Weights of a small mixture-of-experts language model, trained from scratch on English Wikipedia.
Size: 10 layers, width 256, vocabulary 32768, 86.2M parameters.
Experts: 128 experts in each of 10 layers, 48 SwiGLU neurons an expert.
Training: a variant of Adam for the experts, 612M tokens, 9340 steps.
Below are experts of layer 5 (counted from 0) of a mixture-of-experts language model. Rows are named router (the router's row for the expert), gate (a neuron's input weights, with its number), up (a neuron's input weights, with its number), down (a neuron's output weights, with its number) and show model dimensions 0-255. Each number is 500 + 40 x the weight over its row's rms, rounded and kept within 0 to 999. Numbers have three digits each.
Before each expert's rows: "gets" lists some tokens that make up at least twice as much of what it gets as of all text. This comes from a sample of Wikipedia text that the model never trained on. Tokens count by the router's weight.

# expert 107
gets: "2", "3", "\n", "4", "1", "5"
router:502527520456571504542540387442464488467546466466512487482383479529537452508544479461526453541488493450560445526466485511472444418506523508473464476461421536468442481500511455374447450536529484472488478462466586443530498545483493476499456493462449470488513442554486586446498538457482481505549498483519453487561512481487495609497438528576524457497485511456528440467529496437508486502531516430523524571528514549457491563500525408445514427512494551468506494524550458487541503464488472440477468509511567483455485508513526518539513544510498514515497522528504456504566524524516480565566515505506485473521424473488510534491433502516551489534543464557525577437457537499517563487492490482478466548551490507552556515563478501550487422498524514548568495449579486566588479526491471
gate0:402448431523524527500530505498619496495508489504571484484497525474552482462537494535496523476492512514521408502500480459578461493497590494509446500501463576514500481393531544493494531501439579542527500489651500492523493489487494445464496488481449503470461498486614495513463520474502431498460528501450527568521504566501476517497394500544520616566499515510508621494530441496484504646505502497433492499507489505511498451500504483450502499564546486437397544474508496493533500468514550545499497505511510497498487489576464501506540521478500499471498498478533432475535475484494426540496380477436499492456473567468498501508524442500473500594514430504529505497499496436523496496527575563501512513472545501449500486516508529500548496546493512513529448501571540504497505502500505
up0:506502504497522523509455498499422526511501541494469503504506417495450516523473486487514499533598503508487453495499496497391543570481555555461526486453530445585510500577504439466508455534485531424443498482380510514616511499453534591492488494489501501491547513509444531477501501503441504504494491504524450437495490490503480399515537505470501494505436509486454490595418502569502518475503580508561503505502404506442499467498470501500509514476480575510492500515489512466487508531490498492334506504478493527465545501495483328498509500524525508501522458505453497537524535511468510479512513512528516491507556491521501506330505513498501439427515511510517485500529533461481378498515457473514537466574521518502495510484497568522505508495454458616498477496499496496499530494495499
down0:498466486545520499533455469538496476496497497537461491464537430519540502508508508531542475501576505518496471476504504473506495475504539588477532476500459603522491504612540475502482484504492459501460491452487488552496529564474509427564499505498461474527592427486488572578523460522488539578493526507496480517617436518477493520513514442473538501501506495616579575442532467501603459432504500432600512482543514486502474491476513498362444510500522471498563504493511505506493516532530510502475593473507501509472442494460497489381475514507498559483523512546472515403496502459495499485368490409545499505513537461582450487488480502519516495538526569508487486494522431425510510588569498497500445503478482542500493460488504498512502473469539538485475467506455566494496472530489435
gate1:516485511500536490520466497510492493499495491553500498512505505493502495541523494506520436514500485516507540502500384501460500465565511510527517500520489430471470463484507503512519488564498499496498459327484518445502508499397495547542463547500428399499549484492491478497512503524473499517543472546500501444503494459500496510503500506510503503531517428479530496498452534488494536499479522494495486501538466555619414446584561430515505548519505509513544515506606523502462571502524511492568455503496504420492478508510478492578497494545533509526501599487490481443499506503410349536568536510614464584504463499499501429496445515505516387506556464478469508586383501500460489508499609540534517430485499490508503486506449508510483498561503495508526476490478492480530569494424505
up1:503484518464505502491374498502519501542527511497590493489512486496502492524478515558464486520502539501497551498500484514501538499406508500501500465430505524494488497503494500439475505498530532599503456557503499519473501487474551531426512413532542500604632504489578564545442491472503452554532517501556500510407388634506499512505497461518459445485514478513448490475464407432484504552532500501506537513490496484530501503424497455501446497490498500525498446490503429574498498561505556420476499501490497513497508505440501463448491360509505445490476481512465472528445541517506616497499495543500508507495500458553442513491507490507496467516485529522513476484506463502510477500379543519505489513500403567473539469497541477403571494622499540489457511498497514447491496472515499
down1:444508495464480521508563420494509544452571483502508415521485497516499501536485544492498484491500510402562491523537514501505498498504505479513437491469486509501475495518534461607503455486502499502492468497618529504498480499490502461544558501451542473497447395497426566487502467494388475499508504408494499508455563501484541492479519500629497502590425468496500493499497459558484401508613523557493493546507510498495562572420502447453491402609491507531498489489625523567486576497504524496565474410504481503485485530464552430485496508494545506407477499460503493508473521569478488500523515511564478504500523524477475486474504507503506516491515465503497462483541464516514502527484523509500441506499492502520498466575386425480518543542515415504488466586500501526494507506482546
gate2:552509488490504521494502401486501507501543514522503482510497500519491532465563522485478484504476513582517486527532500493551484532649527507475507459486460511535497549501432501501469484639506433508494489492529533511531538502492489501473456540569506494439491622343507552505499528492493476507493500513502472489472486479514490517481419550516507514504500497377527500507506489557505510519444500540467458560465505505591463504475512506495507487438535566492501512506604500498543519590433500443503519511572527451443506524458524501515493471480480491506502411481498510502468523429513384498462492546500499450576486471508502515565509500481478414602502493526506466560497513508448517496515513471611490504481503522511501352504488492530574500503501599461501519444529467504501486496537459
up2:541557463440449572502490498563506503511539503525537512492505493473495475499565499409490501495501556500595493505449488515530492537523530541452551433492504541536501481510500474480507475571497477513507480527483524582449507505529534531447478510511488514499481527397523510441496508500469499539462362509508475499488389510494482501566495506531499498494505548503557475507500496500542493531501494482578505507568503498500553594500362515488506501488477545476457577481487523491530501557490506408481464542506498492513477500483491460494453540508518502478500523550502501414508660496387430489488494504465479449496521430521497580494582499513493434533507490495493454524472453446540564447482484500525488456488508504500499421546420515488503478556449458505500502470538497518403498352564517
down2:542480466497546495517533473607495567576515481571570493496489553602500535472451517462389535488485537552372498494505448498492518499474489498502558504493504514476502483507484506468521451474493516503446519478461483485431549622495485466494496382484500564514515453460463521514484504515446504398500490464492462501431525504468511554496422481539533512607506485506492499474494416508545517513515437547469499500489477478482467440468505409498496494502480502494487504479504484503517638435493510520596476553492481498524601473494535502451435510505526527512560500502612517499366498488466459490497463502500516541470490496467500479513488493476522505486578390515469503493500420505509491510502430515485508452462507482484500487509452491529570510524516522501524395485513504508426507508498499
gate3:495512488502503569540419495428554587546624517460480499500456434395520546544655619487480559586521449486560474499511577479482494597480493504504501483530524499503496513500484545498481494520461479512548502550500500500462499498508520483546508434445511470487510704501500553525515498505473531505500537621475519530492489503512495498500494521499491504481522520469535499526407481473399500375544552499510502498439463548498439510479453500503498494503505526560479526553561497500553457492531501479502523509593457506526490510526547508487514446523489503532467503480482566513477516498500481503501506492498499494421497487540467544508556505490489491426529513495498498500505476507501516477480499411615481482491473515497526495507482478508428502470518500507544501576504479530580498477478500
up3:495328522560495578482480486505565544471490495507498526530459547509502429488496547496499502483456454521510516457500522530413487488417510547502512509486459544597499526500544491496486499568426499504521500583480453555515432471437440436493514525477495499392497531503487479522537502635468493584506506527516469394367490484470496503568481523491506478524499501480505491543552489501397499461504542503509553431492493500485436431514523525500521530506519503456495511480493502482516519519520471670500483494479497512500509508458525466533564470421493504501500459458515493479494517428500500450491493447504540498484559493576499502493508514503531490501511499505602526419490474511489510422511499500523477481524497523493487488532481474533487510589468440522487482635529501485539529498494494
down3:516474433403472480477493533447536521495470523510491494501493501495514489512618503527536500571482502384545472480544535384478496504482454481524493486464547536498476489468505584509483415452473535481497511442497543522474495454534614476556554486557557466486473501509479487478556494516512497552513485472590483503464536491483501509496359445494504495498501484401497500507524538519468506490515501493533503535491550563456461470509501535557522468500528510521571504438476498534530477480465540501574499482528412498437532618500541470490545469489499507504409511487424518520516506506496498473499545432471512521400539471476452495356407507495582492442494503481565510471493501513436478470529547543514481512516505478505486484505472492510465528571513427431502579566499484540499468494464502
gate4:503500509471519498459504453516520494531497492524541463503521490525547505657503509516496490524507612417474402525485498458491468532399461484506481487521498539537504537497486474493545460547500494492479540504486539504513530500492670619469519393468497494385506445528469596532500487536490512461502475478494486499503485501501488551500519487510501492487449598508513485454393509505505500501556567497556511496505514487475471501506429429506521496484510486498571488462478505482532482499507433438495501454501576499535439528397528497509511390547499501472523502516483501476518498529502447447487524359466501510530502516498476478366498533486527505516481502443466521487503502509505481633507489506509483527504572422502450491513471497499494474467500499513532478531554542506503559497504501
up4:500476562493492511547469500497497490493479438553496502504438492622424528499498475572464499448492506504498544480500543545506494551521542505455603502485514503487526501501475559482432579492508456539515490529595475495463449539468491505502475541500547540532514508341586450498569499522474524531489503501501527499496617489496496431485496522501495507459657499468421495526569517529516534494470498556502491526482498465527505531430570501470512477500536603496443509488551476465558502492510492570520499516502428499509500506531452541535497482446508427530484447485495517506559545497462507495481494591500455504498544487506544491526582500541506507469553495519586391538495506494510501488528507440484516498450469552501548505490528454496493592490436398464496485483404464439500494531487491
down4:471472561512505517514398487502577496421538511515541492507532501507598501505503499437501520555522489496520504510463517491485516405531547512473650501500503495499455436488495445440474539502456506491428444474513500547461567509487448493498405510431601527581498575495478444580509513551501505508502427500513500469532517528562501496483521527440542500489549505485580511449494482522517409565502487509557517503498554392507523498499413547495470520512526502396508429477503568507601506495479481496507553508529553436516492548522507442537486479506471524516590556504530526398506497479528531524466466507498530540531621502514498491516491514541474495483506468542379530502465533453553541491453485464500501517482471535520488515500515499518535574481529523501531501580528501501514526486506481
gate5:493536517501489482501503482391492432501505501497380564575487469501546509525455345523488462500496503468545499534430454430560485424524541502509500513529500503481453300510486500503518450472540529493632511496516498538504533502500517500424519628459395513505478488510504514504504499511515522496466527504508476440514564545496486533515487562524506511461506504486499486467522532477524541498459594499519542507503503498462421502556504501498501499503456528500514500492465437503496521553522479539537499508561561490384526470516504505409500542494505478499517528513580506483550481480528508554502519411501509498499467480507431505439511488452512513506386493564530497464457495485488495494488500508505485386508494443474496502490551509510478536567484505507503492483503489489616473485499494
up5:507450405500500492501499511504500502481513498491520503398523557493504471485498531460505548476499496516507521509453499504511468505503490510500492508494476521554437500473497569519508535484465494499479497503505464456500494435582530498553545601583525500424528503579492503502484526494528455513471494487491494542502496587500549490495521507449498483551498473431363522469451468513479472502488495506462483429527495502503552455509556503555501495612505548582510432555502557475426501486492484516538489505486509505510503655573466510501515506573484509473506494428486474546502516522472493505498474551606489456514492501505564438532503549431478410519460500478519488500496631663492583469492501495497558530504428557510490498519553401515450562525450521461502561505490506456464521508533478
down5:499505502551418576541511502488521501480494506551569508485378545496528527521477505516469549404532454534461523510474513494507490530464507421578499500504485498581503517507538503562491513498503545479474566525528432520468551518499490519456450534495491568504511521539584487324444518506504499494498564506471505497543490497502545449467451479505464524432476503429504490501510494511495429506514497475534471391506476590516479503503563500584482491528503529403419503512509501476596496515521538517461553495501370497511520474512499502528508516542500497515538495497523486407504450482492552497502518523488501562396495501534507429453560497499530525494502472545498502466576475551478515504507424639503501525495515455459515494469512521495557499500417454565535497466583500483516501531463500
gate6:452425495502491531536494501484481532463500389499515531497500514466452501501466453517491533549514544558500516527489526413491493489539494499558469540496457476413508494554502512395487511557546529485425499519503490498335501599496520534509489478535490510489494468495448504560488532503485321440483499492436513500495464516493493490473559508400562497491513485485527385447499487506510500514498466500447500622503494503532501480500490501504484522597489493497480501501499539478524501465479480516484529500393506526449494497501388510492498603502409497514490522491489555447503500469508501474496506492507468472592555479516509441532481507580508491520501469494518490504522491499482569529501498505462517578507461484547500479468506527628466501497592479500506499496622452508498498508513483
up6:568496506458500496513504524502502504564491497528469469505501447515505487490519501380520484551499434484531495505466539374523499368492499509410511502583506483440479466509500514556534517380512476499503473420576495434483544505424502480517496519632476462589531503563499425507515489527550521477517513499529500499441461495509510507503549509490510499502508466537472363498504491530499513487453515484496498501481493504484507479509493434503458503510511499634591519490511490520473481524504504503545507496436499488508507529428473507500504502453514494510465503499579533598466377587537483424490518512488466526461495492500500474509480498490499495459487519485500501517492500515502498507498540535566544564500513603500584503533501534482495506502587474533499575503416510492561483612517556
down6:499503485501520498568497628568553502434497572479507525517495499451476553498523442495461482499516501504548480484503496509442461490483502482589502475510484502499508514419512509533506415581489482646504493532510507419545538523456518500419510525474506508516437532411493487590507468529494503544533554515568546496575509500553423480508430500498450463520486501508523544500505508505519496497526460576550521582479565573501575547529571523498458537498500576501533512564432494373504506521490509505508497517496493499509551499461511549399501503498452496506557524496496494508500505476464475493493503496452486516499498506442549461403536492481506483494510609503493570502508550460504566508547545503562436497486502505539572497537464478399532505488552566424509487500486553534499499587513491
gate7:451504506480503549524508453489495511395496408500455550499500675534497502522440497495455466526504496399446603478442501506378508507501487502433471499491552467483503513564509485445507508621450493548504497548487499461500497544544518490501504557502493500455503404484499504501500501581500515492495525475534500502477509417493509546490497431498414374412501507594507434373514475516493520546527517396530501507499503486423506502508437448485511490535478495499458415496497466496464503475519552483496475502500522425513539497482502683503503494541506537549491478578474473500507486503482531507538502510485514507503504486501502500504496507498509490495543469464506530552525476491456467503502476519567475541528501474548502500543497551513515500495483474504501540544517555436500528480462524
up7:558501503510469487438488463455501453495504515516415495505472458471499489445501497501471505506467509493519463603477532494527494464471499462544545464494486410418498462454541515534480516423535501550497511461583438501502517492462556490556469520479500633495442567538498357493542565491491474500499448506499497509501485523527391457516550463483506516548499489501451505503504555501503441500541506506483523457503453502580512495486502511520519503459462568500487507503492500470530504529499474500497619555533355490482488502615488493492495433510446500505409517465493498515501534391509452467492550501490487500497502507504596507498598499519500503481475502503466498558492486588491501496534469420483501512493495586498497498511511500339492493511507449505492411430532501560501495513498473
down7:487542517461451499443529459515452534529511479426509537505531510501495494497467504485494498474499508541464472485479466454573464489498506469500503570491487507438452518444474436547511491515485395484476552497505479519501491515447423498570388493454475496493502535514460380495492542509547586510525424556518509508596499500533507500502475501475524469488512495532487494512581516428519510501486550506521482518531459566404450525477571479501478463529470498504496524495468488499471511488507475501618510574490502518475372428598418489499501479415564488508482481480523422558435550541507503501404505487462470521529497560509552510497420383493508525471522506506457554520551640527452517479482514483535397505480538477507500475498397496466482492485514497498492511486460486534447504490499504
gate8:453540495462422529568478543619498493522501505485500497500450640479490520490502514481514390490465478571559508500506500426535508516548521398566505499463473510506355385454521502499523497477510520498439501495534400520494478450522529522541478487462493520501495500512500461503510494494476463370512475494410498505605501489523497526445513493623510519435517537502501500430536511446533525469489485500503460505499457493522539522498496503495498496504473500634508497532497478498536441445502493472471475504518387408477503413529563514490503470507472462484513494490462498497505497506471510442501499505478409606500486453486471497532506510490414494551469541526474498547518517509470523490462478495500581503481507500496442526519504388493518481502460495532520518502502448500480545471487508
up8:364487506520502502467486469506516437502505521481500492485506507514518530498518470486466499504523491540544596452505501513496498494509460508583511486484507522521376478496610511466546627521500551449498515529453442502501451529540551625508482508511513486497493476502499628501518517469519441485499501571500432457497508507497455537485401495503610555549491502436483504589496501496572466499486491479491501513469495524556536484507499441528517467499497545576512542506397566483490406476478493524503439575576460381468485537517492411544487506547495496500554488500496495506522507537488543528558481549451493523509477476475621524479504566474495451474495494499514600559531448548495474477506501501521483546502507487504449567513541483532495462501493495427497502479523511512511505433527499
down8:481482498457470427561480542555581496495477559490500490501541489550594501408480440449486433524562531485485409590556527493492509459491536458490518499483461477478502483487542460531477485486461568500548510506428505515556511528499472508586490501542575500412558455473550485504498474450595493512523544475510521528536602530527512488476504525506498512537501503452460541478469524421501462498447501474508567496493505497487557532459487537474501534512514527539502513404442489509549488505456503454456532436545545497510463547558490501474580495547502498497501523509505524466505513463525524499513565430486512445499492492489494533457565494511484544586469615578472495430608535519509542498570507428460471572484496499499404485466505502511537398505477384517536490529445536498505496569505499
gate9:500529530501576498561490455376496510444637502515495501500504565500374501503509503500533502505497467582601494593529510436479548485539498466443491505496525465335520500499404504480498469507566497512500492527564493551473528529480541497455466498490501429461499508495506501453514583491498471480534500579494500561429461493501507485453507451543516499559495487486537502506469506489458508499531567496536501546508499505515431497511513507502500504496441513500496506501513477501562500502444506522425514507500498500451498494499496498459497419463527464449457520514484511480548496451502463455495528412492504482506504503483502498491501482515506589485475510495336499494490509504500500510492507500528477499500484525602497496521436579493505502458504523563663529488506487530536499492365541
up9:500474500660500540535478570532538494512502503480501521503493537497489510502501551530476507433502526499423501408501454577542404494497492546510558499556422488577499470386473495502385543500446541480516575427496502499523501453554495481517503490504499498552501519461492509503509463511506467490492505506441500504500500516489464536467495586502458499505574512464492464502541498512508536587473470567448446498619520530488488496488526466497464499501510499511515495615411512496502522521499508411573573554499511471547475495477471493502451504500374556538581511502525549491499512511508517503473450581500504503546525494557491534577501488494581505500496494485549452502554502375500517511522506471514545481543553504451486511492516416501507496497488509536492508494454454500469468497534377
down9:505496586505500510436572412495499596493527421477553496519501498520546459462444542564495498490501492498476513501435568464542515520494506447507411504441482523500518477474493450461533499511509514499560503601501474503438488489515472481513405462496527455449569490495407493423494498492497630521639504501517474495479465500524516568377610514363515498494501482516504503502493521542498487493501510494516510492469498451488507475544504473498552477450496388473534481476578502472486467526486469486499571505433503481434501496489522501494472465505499485486488506470566502503553449477508510515500433464503521505508447494567506547505484494561503508499500452514579544523497475498451420615502516554494504462500498506550555502459574580495460528501488503501410509512491480413496508499497509
gate10:466493451587515447522500515590493488466550551533496488403479442498570381503500507499554486501395508494557496470495434489499460540578498568504480543502472470506360450479420447474548517493501497508534494373487478500500486497515524501496501475495504501508504490448499500470475548493521486462501505514488469510502499446521495517441495499511498462530576477460469510485490513359501455486505447473500500501586507481512502450494529450499519498422466483506494424505493498482501529501465482499428484568491498520506495505505386521544460489496551499588590501492482486454467542494501462441492499500486502497443528508500595503542517448513510481510504489539484546514487464498513395467507481505547502390500527596508520483515369446506499485520499501506520484464451504516547512531366481
up10:401440618507503503501548553354502539497548448455558502564504529542502501576504503542490406476506474585510504482512480498527500441555477494596484583496465482495518480501487585519487505523518562501496520480527447498495468486505504562514410488578442498499472511647491484491524513582481494497439528496428503476481501490415496408521491436491526504483487546460509481477491546520471502455533472525493499498501471567530471498506500609492513495514500498465446497493524468521408570517526517553550520508406517416506475466501549511495525478491499469499502500522546503508517449330508494496471503513533507500537500511536492501485538515496481491644474501509523502568486385487494520506493493500498480499488479510495483460503558535458476456492541506503512519511509466517475509491501516
down10:480470517432509507461487472456482540473547434445554481481474502518496449559527619529474499510494501529504544519480509508501491505557590499603391523419455498506504539503528510475458569558507554503517508459529496567464527554550495528447493590442505497456503500502502457625500436516471365486455470502497466501481464504466518496472464531500496541443571595464495450512499553490567519526544473453478505466504523477538486455515542484502586519476520476495493497502528484505500505522576487505479564553500526502468430499495544498517490446466499393545505487474517463500511455458505481487445545497529556477496452619504484541505500425498463519523481509427475544488475499423432452491513501436508493461450507492632559492477502500505492497393552520494487500460521490503542516478543536
gate11:498492522414504606497527512495421407487499501486483494468480445504500479503366500498500507501468500510451583498512441524516439471578520498501461503533516509362514465498458508497490508510519475607479542459489449436487549495519501509513501522517508500496450500475522486496504551505482572468529481504535480491478500479502487509416452364554488507489500504487545503589516520491442502553504539517448497507481550516535502526503583507499499496508508474500498507508497488498537639558493571515507495606491497503500534495548507379477501474471512569599502497483540530574495504516496500487487487521489463574469558490561498506482554500501526603468517528514486475665481498521492481449602557514511487486502542509508500484498491483475517392476500475501513502503495508442466542523455504
up11:551518492516500492494530485494496489501505547503502569504506475488543586578502494443488531497511532495468497570520545512503520621518482538504496577487506504504506496509477443519478493524504504502534487494472526500539436506463512487420474429479498498502503626513456527476473475490452586516517516511507572503490509498496515504445443467518534470483515507455498475506496497483481505631465505515394567507492438696489506591476475511558569493492478495508508511532494483490505488500396572500468460540539395497502506499516401491438535492479436534511479496500487512490503568481446501634522502503528517503473503459527506530488478518398484529481534481532515577492536497484478515517492494529520575463446485491480517502503536510489495494498384489503502466492358462451464502437498506
down11:626537501437484425518492590513507531475508482538502446543483510466507482501482497486494469492500517498498458523563541508471470469544494478513531501516489551504492490558503476470505504450509496515506472451470503540470528539509447528481629483515565521590494495556516507489541494540490454478498502504473456512485453499531532514502385499451491517562505486454344458499521555502522510537428409511520511382520501524538513509496512522500532485519599512529490539507503488425475407524594476546533501485498484458504472494428493464458502499478517568422410438474527477573498514605486450503528490500505457531502494535503452494505501472542495517393584495464497481434500487633503501487499506481425486490483445503500493426552499502514554492513526555506519512500578492567537520500450472
gate12:505640453468507486521497495480502504558494500500546488426489492503503564505497538530477498587412513460583522499529497503496414499502312500555451481457454466499491506413509471526460461502507497511499501576497499369494496543544502492560642479480513509488504381534471547496500574500514505523512503477499502498505488486538596618443530514509568498482495497472497527427502523509517500470527528487522503511574511498505524518501457495499484499489501512512534476510600480514502496464489501498492494497500481503510421500489507441503477491515514558516501520503498495443503563537496417523554488444482507470519405580510490522498494476497487438506509494508491502485497495502545522631499512478500457512522397499506573493558434435515547501493472495553513504524535513527510500426503566
up12:562477521592516498502408503442500500511504492486500499506484498571451474507503553480508474584481552505557493513493563471487362492498513470512499474503331608490542499429500499492487500462565500492500500492610460455465545476601479445508508479511479474492459481498544487575507526520549532502546530551480493522486499500491536587504498494504511492489534504495495498374518555504468517502499532502504500552531576500485490571509519510504488506502561494503529503479504466515501512495494507490705501521511553497588408493475578555486494502464567516503441527503497353511501509511523451555493489441439518522578493478426497515488483473459480475496480494546503461485490505502487517518520500531521507517541489504556514503517432502509549483484504510498582526495497514545466498460492517
down12:369548473500414508441461496509501485404391500521519504498609477486500473505511454507454508480485502497495494486496494471511473495483520485567498507498585472521508500506496534507516479505539590488487533498505587451475573489487440557500498539514524566517482484489475481507510448496525418523508502369504496549501552557499541501374498500522511513561456494503445446523488524500441582529449455476499573488404480662493494442504493502512572514517504496561501501452471546474476498471577508471533510485459376461485579525516524499502511502501443525539429520503483478492496490531513496418533494519457506681489502498491545495517500496524516489429483498513511498495505465502493457485479419500496523547511525470489528500487500530527526483533469489463521499497509491423472471492515510
gate13:502496500500524514493514511384535515603522552506467515499554477508519533510486501505496512504453510480494499511518545535480435492494507497503510443489525550526515511459497530445510548494415527501472488501550556499500500507489511480564493508504332489542507544492511513485493481486524518552494595503445498455498515370475491529485469494459502547400482526442444498517504496488523498497501509497489525518496498562492488479502478483500539447497500522588496513520460512423493457514453514524520591507499499415454493495517505509472627489532480485524442471486511497469547623485446563522512536406526497493493511592499577507556488492374495501470506473507505554483532537542477519492498502498511464504468384454490520469495576504506491508486497509612510439499569558501646473572495487
up13:500497563505538526478457506505483509578473488531486489497554497496474493504444501524506505650497503548466496487587545517516483503539533516505500427497595508547531521490467522481514500542363503502542509470509488495500515501493481480415507495450475450590499513488520526520495501535579411556497522495506526498470501409529526511504478506453499625445500446422553408472445500496525547503511535522501442511412500477461502482491511463500544499496500479561615526373552440503513482459557522484446496505491502463438437503502506394500501496520466503499495463522507521552502497497455436539585526490532500498456482494507520473539492490515486341481506499517458518469490474514454500492474506510495453470553478376490523513504500510476491506468614488497487502552547508444533535516502502
down13:533493499504452557484491556556513532510425506446527512511508483448467471495495552520512524552454490493502500480502512493477480506479439513480545499506504493534468511501503507442500508526513494505489486504558477472498490460593557486449497559442527480495489471506511496578520560569500454524510468359478466478531464550525489460421292502478495461418536498506492511504499546505472631603495511518495433461514442418508500491514494513500524514490561449508518573452516503446533480516497465416590500501450529416474524429494505493540489461500493453495366558503460502518420487490499482533493456498530564508464486483518505496493529503501450490499471446485531477461492501515500622493502471499533418461489472507503453484573489500541504527465573440470555523518538506462505553445502497
gate14:501444495504504500514663465484460491450502491499504494531501536602584507498450435497524551437502471473510500494502512480489429532486521446475500481507506519481493523535503415496496538489498521506487482435405499361513611498490465383483507494510500406503502502509504488486490484503495510469455487493506479502555527548497503551492497501504522565424550544464506500500492479571508494508499491463462486505523543474507662498486481471496512467595508537508498467532559574504492497463498506563504520512499504496482457531511502581493477505497497412499495506515407435514493435551435513542502513551551516491503511610490588494469429488499496648504502507494529514495509513524503452471481472463442499562502569499509575492484515468500503482490495498416535468555501508520588495525500480
up14:500479452494480506502518425355501426576489509509451499489515456557511520466501499517477485481491309421499536489520491535490523512488428499498450544492482501519494510502500464469422502464500504661468536406490517411533537495506438507490502513496469506524496483481495507477444483498451496494597482481491477508447515505523497542523505521530471465496483525507488464456569494506505500499590519486468513458494489493496512575446474433500505469503507472503501499474400363500495505529492501470499538538489527551521426465457505447508487518561493478475555439507503506487509504509343534503514511529517501488543533513497491537498503492508496509546504523514496507458578522534502397555524505467469469502572509471534484539479454501479490444512500441518426435460453556556501541485500416
down14:490502500363492542509516499489496510504500505488522496498481501512520451524501478483558493618495501443531482462486535487558500466533499499499507485443505553510499579466496469473502473527495484504498463490480494447445505528485414500592558500476551417507510453481442505516595500542492507498511370497550515494472499470507504505504431536493501494529469461402501485495474406489433504456505557477475527501438605501424523486502494557500568469483514480469516537494513555514495496491486520514514608500508505546495584478521500496514507513345397507527482496488472570499522506501531432507503402467518547521499479517501499496522494478518478563599508481484454501363498489496501497513501498490558457512506498494619498504491502466571507499574624531461509563498490447476495491505507520
gate15:496499463617421493517516514446520483438505539500501509456497498530504503541486463592492478462476471500509526433503499445505575495524430604463446424500498559504534547488520472491525481502427587511526537512537526498508513435455481510482501499416441485520440492516492491500451520516503447452452484498463428499501501463483503552492495589529491445570526564453528502467507497452521534535557521463627465499546438467514501428490527457498536546506456551433502490598504518491451487563516510501485476505453477401445449504387480543500505527404498509474511496532472487500424530500450503444498504478493497502565433551495504537510466427505505476620533498508521507480480528461578504469460500559501511484598505395529515509499499513497531493505441556518499440508526462546515465468499490
up15:499515506496524492568448502500467495504526397497496500510496382401480535481429502551395514632482500551484451501481486514565493548520464511515498529502447505498497494502512508547510593449528491499473522513493430519490475497487538499522491495505521549473524467472533517495515503497438516605515501439496571493479465500552506483491508515460497510491478382506506455337504515498490595481497497564557505498479532529522489545501552518539494505440499496504508500498499508505508511414460499461494498500505495510580606492427695516587481464504526500569522558505498498509509480507513501533529481519500488421411489486514463517504471490526501446504485508574497450521499480509421491494505531506447482495501512476484462497516502412517468505499501516502483495477494505440500584495498388
down15:517510490503523507481429494493432537502498502469498448544608493474470499515479551481517378548469507520510503501467527456509502557526498507512466494504492499477479414496547456518448560491511511492503510488612494458592567522508574502470479462514518434501502497516570512584535459523497491492503507486474508505514466542531495495506500350516503474431469513552516484476535506458501584533580504553518651482496527448502496525505489599512502501527494500507497627489461591510525378529479505484508517471511500486509491501613498541549508525485459586506455569419474425537508505458502526492469511531494463500513519484494496472449526515409524501479474516478533500500535501453480534502494506535534492499494477532493488473444535422346453536535493502500497468503524569481501497495482480
gate16:497443538566538526516501493471462500470499466554542524501492448502481485486496481501497498424491460505521383489520499506500465494503484555483495559491461499513506541491493504369591501574507510482589467538565489493463505508469499564486500500503515510487410488517394516432469548516328442500477450501491505459463547497499408498510477584508525505551553502411486498486499504499516519461579450501477475419506501511541531481490540467500533489534471524435498484627431575421496506501491500577498507524511510518501475524525468542510480423475496406443500504454482495534544487497509504472521551503499551409496529508505513435536515500500485565508520511495523513495481490544490499490494518484457482497544501593497493480500542497495471479496481497468498500624510487522500502674493486
up16:464578517498512495470468495567504512469478434500493494514501497490467489420583421513578552541479509500489535500495483494599500514504510525387497472454588496596499499512503506514450471433510493506502519486523504495500427613570500544514499500506502495441501551488508503577511509492496542511556490503499487495504497434525494407507507460476463507513515499553513507493514498615418506536518492566521424495546512501520499528510524565497461495500509496488417500497555510511517499490508485513538499506496503498502517489509504505553448601533548500628544622485505541627497491510501503413499502556539501439583476507502476484321477562540538553478500496494497466544464519492407500506586497595463466471492510499483504483494431506509509497522521500540500506489514532499493493522510531
down16:410442501437461533653586499516498504547553418492542533511497542511488491495526520523547397530490473489500504503550402530513510426498491494602489495488523513432549439456543498479439561413509511481498572424493469484487469536434484368505502504503506486562524498473527489497496416507480545485478500495523490513514533498510512503516383448503498493515455488490553548523506522488480484499443512553466420480477492504470432511485465514501471530501493501503493499497528597503502393456510467470501508533505591514546500589515510497505534499476485559520484539504543500472491518438500500511513489501351451476485482442495504515517500497520559500499521495481507503499521503573414634516488507500487535462424485465535502499442470494417445522495494520498499518515508543487482486562501501
gate17:501481501517507509499566480571500534502556466568474481501495506494493495508467497533491482581506487507507465579501476460535385527535506521495474482402513488494498450493495497459498544465522534508494502501494540504528460393490475536489517475537505499527454503492523485503489512493415506451507497449483502505502523463546543463560467514600501438353510499534509497404498489478414560550552501607510499494429468415511534566463499480501509500495501483494614497493463497504567484535558537491494496519469586486504500482496508484499627430491498473567515498496414501508531510481480513554495495520618455499463533507510504538442492463448456485510509502492475495499494484493434494451436492502355502467408477460500492504502582497500507486517552506453478417497500498449491540454389485
up17:496510540476668489495501458482499649588501466502523434485495489531534489502486499501497513503541542507633498427493421463482500521495489485503493570499498408515493534518551495495478561501521411504506501551505541513450495483497500499498522466503473479502510514514386473473517575459489506461501510521472504495535499511492495487511433507586493485487513496502508506505534483473451500510487345460503433526500495512585498554493503468505504503507499484572510499565503513499502479465496478511503411471512518488541493492507503507498549457498530501482499548492495505484490514499670464592572490483507514544501499477536578516496507475526502505508465436533529428503459505492482666500506490506500486497436494502496461459497488575497595486499542567506569505467501495496501496435472565
down17:494496508486509474433534488530497515539566510505511509543494448509498492527447496498485549496498455512477502481498501372527502498496549516531410543503503516478500524399495425503507485505490472492498489504501449514429410503456451483495514452385523452494547432479494495445525576493549513479517548512503451433517510467501505499491708511528452479467523501508496501615502494421471489540500491490534508529506495532452502521500514435510492504509498501490460428522459508497574515529527525529442510501480559502453492531525432483506500518538538494454576454503529502487501609466540491516487476516520518494475390480552534501536532488469550547499482498504424451383500414496508494502456488561492485537450448505592539467501507491523581552494496463505437496511402462461499476432514560